Experts of a small language model.
Size: width 256, vocabulary 7472.
Experts: 80 experts in each of 5 layers, 352 SiLU neurons an expert, 2 picks a token, a sigmoid router.
Training: 598M tokens, 4561 steps.
Below are experts of layer 6 (counted from 0) of a mixture-of-experts language model. Rows are named router (the router's row for the expert), up (a neuron's input weights, with its number), down (a neuron's output weights, with its number) and show model dimensions 0-255. Each number is 128 + 24 x the weight over its row's rms, rounded and kept within 0 to 255. Numbers have three digits each.
After each expert's rows: "comes after" lists some tokens at least twice as common just before its tokens as in all text; "comes before" lists some tokens at least twice as common just after its tokens as in all text. This comes from a sample of Wikipedia text that the model never trained on. Tokens count by the router's weight.

# expert 21
router:161077150111154111105171170161156123103117118144131145126169109140164106099123132106167136135100147143161164138122161122130153120128117161145165135141149131151117116133115134083095159120110110147134147116135126178133174148124094131138121126137138119135126087120110138184116128109172127107128150165123133129141181119099125129150101171128166072165142123111113108123152128118075149108121162148152116136120103133144108101142150139113153105117135105133153137137134112088160148169124074119116090147135156124137132165114178110117100119165149089123096137158128122091094108149149150104140121149143129121152129190130102134127091175099115092089100134111140101114120176142139137124112136158117142118092099107136079125070099121134117154109171160117142128117150087111121121101112062
up1:166134174119150139114104158137145121162120144147111143124096162117068066135105123156151142144110115122092137143132138123133111118122139112132159113082101108125111118141126125145147106121173110090160117176112163131127091109124168115132116091141122128141140116079119167129115176156139139116135122143143119105132141122115115111111117152153132115102173157134129096126128169157110139095109110133124117110135089101132181128131123117138144144127141104150162167107135154136193124120136098134152145108145137154126138134081147121121135145133119131126096128135137142097099118127179147140157179135121089113120108069105106130138121060113154124186121122116125101145119144083166110160084114096117069122147098161213101134099116113134144114132130109142104117167162128127084126170161122
down1:143178130087112135138100100108149126120118110165098152151097165133140122157130113111120099142125121122107126121121128118119128085159140156153168126170161163172148119176093148137110090147065075137110119120100116124156119136143163106091125131122132141104137166148128167133113144122083109101162086144109142134098134131103140113129147134151104133152156126103128148121106094128118128129137104085144111137131165136110108118142136152129153047129118110145148133115139132136106171140147144203125127084152119095127124102166129100190125143147126127125176125145123134115096132160145103137122117126117102170168080115164141153171150156117145098110168185109123135150107100121135150129103105088180095119145139167168099111151158099111130117123120146121117115115113111092141156121141147
comes after: " ", " (", " also", " a", "–", "\n"
comes before: "9", "-", "0", "8", "=", "st"

# expert 61
router:164113087157151094121144132163173115142151101149147153093122148126140132083128114159135161166135110149121099137120148134132123108096103062138136095110162126130103122133129141080090096126118133123139078117101112098162126171125136100113090079095115111165130126095156128126167106114118145107152150162156115114120096110102103091166104115128094117091139121116104087151091121137110097130080121149171111134124099091156148122120132123107137145130108144131141142135156114109162138089180141141127131156103131161135130099119138136093112114123162133106086137149113152138117091166162125146106119155150099100154160138158116105124123118130119106159103112127122095124070154176192134096092109122122162143174131156137120148111102123108123171139149165121141118101097173118122113113104155
up0:133140154125109124151130117125155086156088128090124147164127122085110144111144125147156129128147108152123123124127111090131144139161072168122118123113142148139108157160114119090076147124129098147116117153131123113121086147118115119153169130135100143125100112111119138088121075155095127116153129162116147139157152099114138126120146132105161137157131115164108126105091090144169134120116127124111159132197163135150105067105161177114150090158136115087107147111122129133119141144127141117140102126184087081116127115116147126103113088146183149117113140109142104135152129131135105139194150099096129095157079118103150116205098128134115183102141111126148123110133116131139128113125159115102160104140150104192114137159109139151113169146144140148130150139101131117121147105089143
down0:133126149097119162125134105135106089100123118136119080149149173121125133126132133132132177117168163136091116106127135136108173139105105144154110097155114127122115089169136138150148122098117149110126153137152105132157102133126137125099130145137121109141144128156160054177117111131095131127121103120123131128137131084112124141127112175125113134122094132120136121180103125134122107122121153199114104144119107137139106136174129127129100077147112125142137042089151162107138059161153111082115148128088120113144165153157131127125133118139121090130153159156095146166104100126100109103094101120149113170129141098201141127109125098140125092123125141155119131136110155127144123121110068103095127171153125148113118133104153143105099124139110129092127115162118142145090092102133176
comes after: " of", " to", " for", " with", " by", " and"
comes before: " the", " a", " \"", " an", " his", " her"

# expert 47
router:138122076102138125101122150140124128134100126140155140138169136127138111109082107114138143124161145139139119130120135127108174122165114110128164135135161128165110153149176174074082122154101110151098125143171118132142152204147118100083128122130105145135137152129112147155120139116162102120102136138150144138127131069102124107134098175136075074136138110089125092131115094118117092131126154114089125110130116093095128115107116125140146113154146124124141148126109115097156159138159150112144126113115136148134112125110142106134060117118182086135103157164156120118150118164141113155120112093180118142118118136167132099108106091117123122142147182098130097112092170182141112135111139156126183171103112152178128112116095140103112123130119152099147131088107114120140128127144095
up1:114116119104077116130154130094079126163141112127144103097109158134084114086113121107106125117157115119141121167121112097077104135132170071113147111101152171094109135109131148160144153140132141154134110148132103125104133121128135103102131158118185110149125128147147141122101102135159091135119159116142115190118110116147156141118104141155128148110098075106091115098131105162152118095177168159161148139107115134177124131119110116126154137101153098107104075119156116121136126126114131112174127173157141084145194116106116105143157114147124131121134116115107143156133113114103143149150125142151119134105150149107079072116135149161143119147145106078100157134143149118099098140174120157126125101146112133132179100113116117147176147090125167130123130096136139172130125139098096
down1:086156164085135090124124123177144129114156091131152134083101117155102146183108168137141102122154123075141082124111107143150105144134108182143120149114172129103094149158132125146192086102120120129134119126156120124119093146129167138148129149165129105164142094155155158126074114134136102136087125129104115106099148130148158125150149133130087127150157147103089141128149143134126154131156121143122128143144139155168189158107103089143123092118168128120104149129143157127141174109109154105114130119105111158109097133142125121075144165166127124110116142150130147160108126083125097125127095102118118144098165171160165129126124101148124147158140129117125183159094133170112127094107139137153087129128136134112158105141121087092124129104117136108137132150091108107104122154117099
comes after: "9", "0", "2", "1", "8", "7"
comes before: "0", "1", "9", "8", "2", "5"

# expert 45
router:135086119098139161129105150133151133083122157135121127076122117101126117107077109132155129161167153127139136149119098120122171112157124120125175113114149185164102107107142125128095126142142137137063106120141124106128121173137105096158098099159114119133123110141101134139133180119117140112131112157146131101113151101090122120158100175123078113147120139108106117122137094152116124112160171125113174118147109138108154124096125140094153129150134135140157163143143105116139141169155122108110108149166100153196114112115122152144092134139155162095117107130128108122075156140182180111145113114187141101160103137145105114128150105094164138141136143103121115137106147143132171108114118117110126140121121096158137115071151138112089142115122144073151168068126102109140123130134115
up9:122160120150134134155116112099073170105069193146122102128103156097100141109137139109126098131114094098108110134147150110125172140121110141124140136119103098123131118085182129186128154118169173170140135108138179119151148112082163126091115154094136105132158169145158096113162167138101133116115159140149139121123110115140144179130120140089161132130102120102091099110113093141129138108114151155151111113103113137118154146140117105152065123136116118160114124121136101139135117132150148152081112089133125160127116129116131125110112148105119172100147105108149141108091119129137136139179120077114106124117144075135137132116135095069146123126137147137164125141140083107126155096117131060117149144144149156103157140171145117107099118116112163103115158134095138129134121133126098
down9:083152121121128151147166121119152154164114132139128128137115113162170120095143121107090160126126140130113126110117135132138147104130143127112119127110182098107158088152134143109116149125101136148118144120123133119106129089157144158158095110178164085164114124121150134129130117173185141093122126146137120151128099101145122075122143164127140148176088095124117157137118110155141118121149132125115128110128134120110106132060115107107018170130135140126136114141082123145151163087121109117108147102092128131132122140126169154184114142166141102141111163116131125130113114119105083091144147154138144136136092175135130111143095100145096120105105143147114130100104159150113131120171139177133121105109160103133101146122116087149123099125135086098139127129198144144128180131121143
comes after: " ", ".", " (", "1", "′", " $"
comes before: "0", "5", "3", "8", "7", "4"

# expert 72
router:155114140158166148119112149125107092133126126102183137120115141074132121139096151149114150133167171109099096131115141172119134101149126110149109122116152150121127145134133137102141107137156124080116146124094118131162116170148146159126124124110107161145094132128111138143104131092142164161136113155153111134093116150162150125139102167136126107134100101110090145132105086070073167118104144101115157094155109107112151133126107152156136149118110139169129122154152083103126153190149074114109150117118126170118141144132152146158103134136157112100086118136140140126129069183180139120101141169132095094127100126174131113129061129121127142123140145157156137114109152134146135079108151144129147126140156166131122167116106169114142147132144190134125137104109143148105134093109148
up5:146108162068100165147132148148143120156090179117160091101116097110148120156091136134132088151155134098084094154119091184121139127114115117098177143133147103131111122175129114136124116152128150121139108166100126123161155135120149149131131121179173089151133160171082135117174112181173146101145101091143100161129137160132181165124133120148152098136158116113123077124180141115123149158105092153119173148111121132118149126101084084109095154147135115096117137144156129151117106101138092097118134127127109132136141157102123140160136133121121121144095119099128114142124118122128142123101136142104134130112125171134148125129174093138106143143135133157125135115137154121128118144133187076129173123153143120123112134116062112123099121123125128117149108161111122150133178151119134
down5:124128118104137112115178120166126142151138145123145134134122103145151145153136132149142154127123120137164139149140156167111138143108127173126123129164137133169103086144154179158135158154137106161115129126091150131088117096110083151175095094119106117141134078129147118126083105165112127122111129166145135142121116144146144095105134101127172158153146109127114095141107094173127139126165115109104116119118148070173131157094117121151086092153117135126125117073130136132159114189114145095152114090124133107140142123120121154141134128094130150125128113132080100155138102123104153129141111126174144142087150141129108108127084144122133150175094138111102137169131133114108103122053088076122143141118078141123040142143117112117122122150144139125103162150092141116127153122106117
comes after: " |\n", "\n", ")", ")\n", "3", "5"
comes before: " ", " K", " S", " T", " P", " M"

# expert 63
router:129119109145154136097141123096172100128122162112156162135130121076134119121108135126125144148156150141090100116154131151156130114135115102162161087112141116151129149146114138110109105170101134147100080118126144101133143167171150098103106135089084115183123107149109144165163109144155138147138096129164120174099139136153127097163114104125094114116147133130122066093156153130107144132128168152104133124132112124148169113127123152132144178142135116115150139145159095126165146136113099129102120147117141133125144152095124109093117166136157083111104158136166120127142053147137100156113115157167140079138131121128114141147108150138108116115099125130096086145112103093150138113107076113140135134142120140121092180094087121108131148143174171088178132139145167144095102103125110
up1:140090084150085151090125110126096108162134163138126141121122130115128161091129100121127132135189146147123123116099146142112137116156118149105157115106140108121127097172107098139092131167071164129145126124135163165162168115092131092111149130109145076133162126145125145104145126136111158144093137118162166179117129151132128138144103126111105094172119110127114112163122128115118134138123100163139111117174167147114118157115162119120160122110147125125129126120137098133161119180113107109105170149172140102136196131106107097126131152118161132070122091120097084171091172173092140095123129112146177110123108130136136125142100129145129116134149124144116113164128092129124134096086095111076097121130153122118105114113119107107094122153104117161118114126151090118121096133138074
down1:154153111143103150128100137095164093137116114149118108102136102150137107097145125113116131150111163095107117104133099120129145127147115153137092104116147086123090117126138116120123147143150156122124142166139127130175154148081128145110109168116089088148125170121120181116126128119088109121158152100089147124147124093122071081138135125182142176114107116087104124168160111154095116128122112092156093114153126119104125115126163089112178141137120130123156125155118147094127099126158118125095168193149124114131171139175104111133167163101142142112119121085143117150126155110095126106137115105134124134140131171111122144168141143177113155089129100138139103124099093157111142147121121115167123154077129176127138164136134095125181146110115124125091168144128077155150130140127128
comes after: ".", ",", " He", " he", " and", " the"
comes before: " of", " was", " had", " also", " played", " is"

# expert 1
router:143079083107146118127147118106187128130102168113133145081154138104132145108127111148115116158134120129078097175101105110131143137127145131185140120105131143145105125132108150159115111094119115159147125096119117127179133123140155100137120122139143131176136161111094125134149140139113163096131156152121142131105149126089139103126124106127135117117110133126126099137102112139056088118138210161140168138127128121125145106141134141093103158169139139127135114167178078115130181118136136161078162185138130116110138130131167144087102163133128099125106150158124144148131145143150144118121141118134089131112108135158134134149142110132098097113125154137117143137124153111168148131103097109113162146136110111171090113118108134144058158120178134069159113132132149134132069125137109
up1:116158091193164102153090121119138102159147167128109133110153120135113123150119134099096165171122115127157090135114091150113131128167158056110178135140131120133144116099188135129122134131159111116136115098162135081102114133133154142143101145099096142151094094151128133145147134148138093104158128114105137165116141059083095109133132152135122110139128138099131109143140121103140149113145146111095128120139126152147111102142132148111106144113136135104124119155057150144118138110104106132132124116180152129080132173134101099153091114162150132116121162098109175153126111134118113090177151154132155117133130122140135088133149090179160180159134138164151104111132138131170121146114110177147153178168130094120134134146142163135128121131123133097153095126106127131130133157130138
down1:141068177086116126104124121129138130141177115146150072116099135104111129131134140153113107135166142120132079159142154096137139086109078151163131122116096143133111138192140108145145129124136114183100157116101160126159173141161121155111134135080123127115116138126087105155131170099127136120124156077120158160108119118093173117082109141130091163121049095148129153133126131117147136150182120130136139122111145140162111141115096113129107130151121127133117131144160148127124123128161123109175129154126144104103140098151145121120140161121124132140160121122157114147117155119136071108134141151149113133115134135111139125128131129117103164129161151164081159133162141114117118124107084068067135074089098143148149114103134122143160102101129122150136140142095139100085123144128103
comes after: " was", " he", " is", ",", " it", " which"
comes before: " to", " a", " the", " been", " as", " be"

# expert 0
router:150087129115152152135149171131136125100158132174152167140133106110118142117130159149142153153113139139109100161124116141132149112175110148153099118117140173118108084151116110103136079154136171112103095067134132106169132129163142090144123150088073118144139098085088124107107123092133136136143108166142134116115122092142140123195104144120085144153075150117125098128137115124127116126138111146159129120116163139120160139122151153137122174126131130144145165158167115134121139153175100155132114105111115157143106123159112130110100115110174115096140090149133150127137083115156132157107105149117117099150115143185080088125115140060139089146161135144114106138112164148105186121111150150106108147130133136108152112116131111090135168147138165133120129099122144168131147109116153
up1:152118104108160107117140141096109150074069151158130128088126124124147130127123174132155143150103111130135116134170113116141137140077096117144122137148138174130146101105114113111113155152107123095123120152105117103125125132137117120149112132161148088103155161098114143098121116129137170157160105107136172126147135126134117097100127168139132109146129147112131116131146079136095101107126115172117170136107148126142084139102133114161103152175124121101149111145134122110106127143120113119181122164108180126160122167141118118130136083136128084139118154088171107129119086125145142134138091131098064101103147123157130143131081089085123110068159128154146106141082166186149111110171151128132160125126115152144121091127131088149126147095149087134126157120107150141125076134134163
down1:157097121131121152171184114146091190133165136153143177143141133077095113108118075145118124086118114127106110119132126131120145153168164163111155102133131085169106129104140103104143158089106126135119142145102125141116118140142146152122135127102132099126156109157081124156127136123150132112125184153088125160098101147146133122174141144139168114103116117114109137126144115110172151116147173105116089111114156146133139103112126145109133114092087117104078149120092160115122158112093152136119142128106106132185144123105134149096150122184134168133123115112124121160132120154166156105146183139105108138120119075081127160105110134148111125146127169128086097121131126124149180132111127111107116123137086111149138128117117167093103116125128161162131092138118096125139113101129183
comes after: " |", "|", " ", "-", " by", " John"
comes before: " |", ".", " Labour", " Liberal", " Republican", "″W"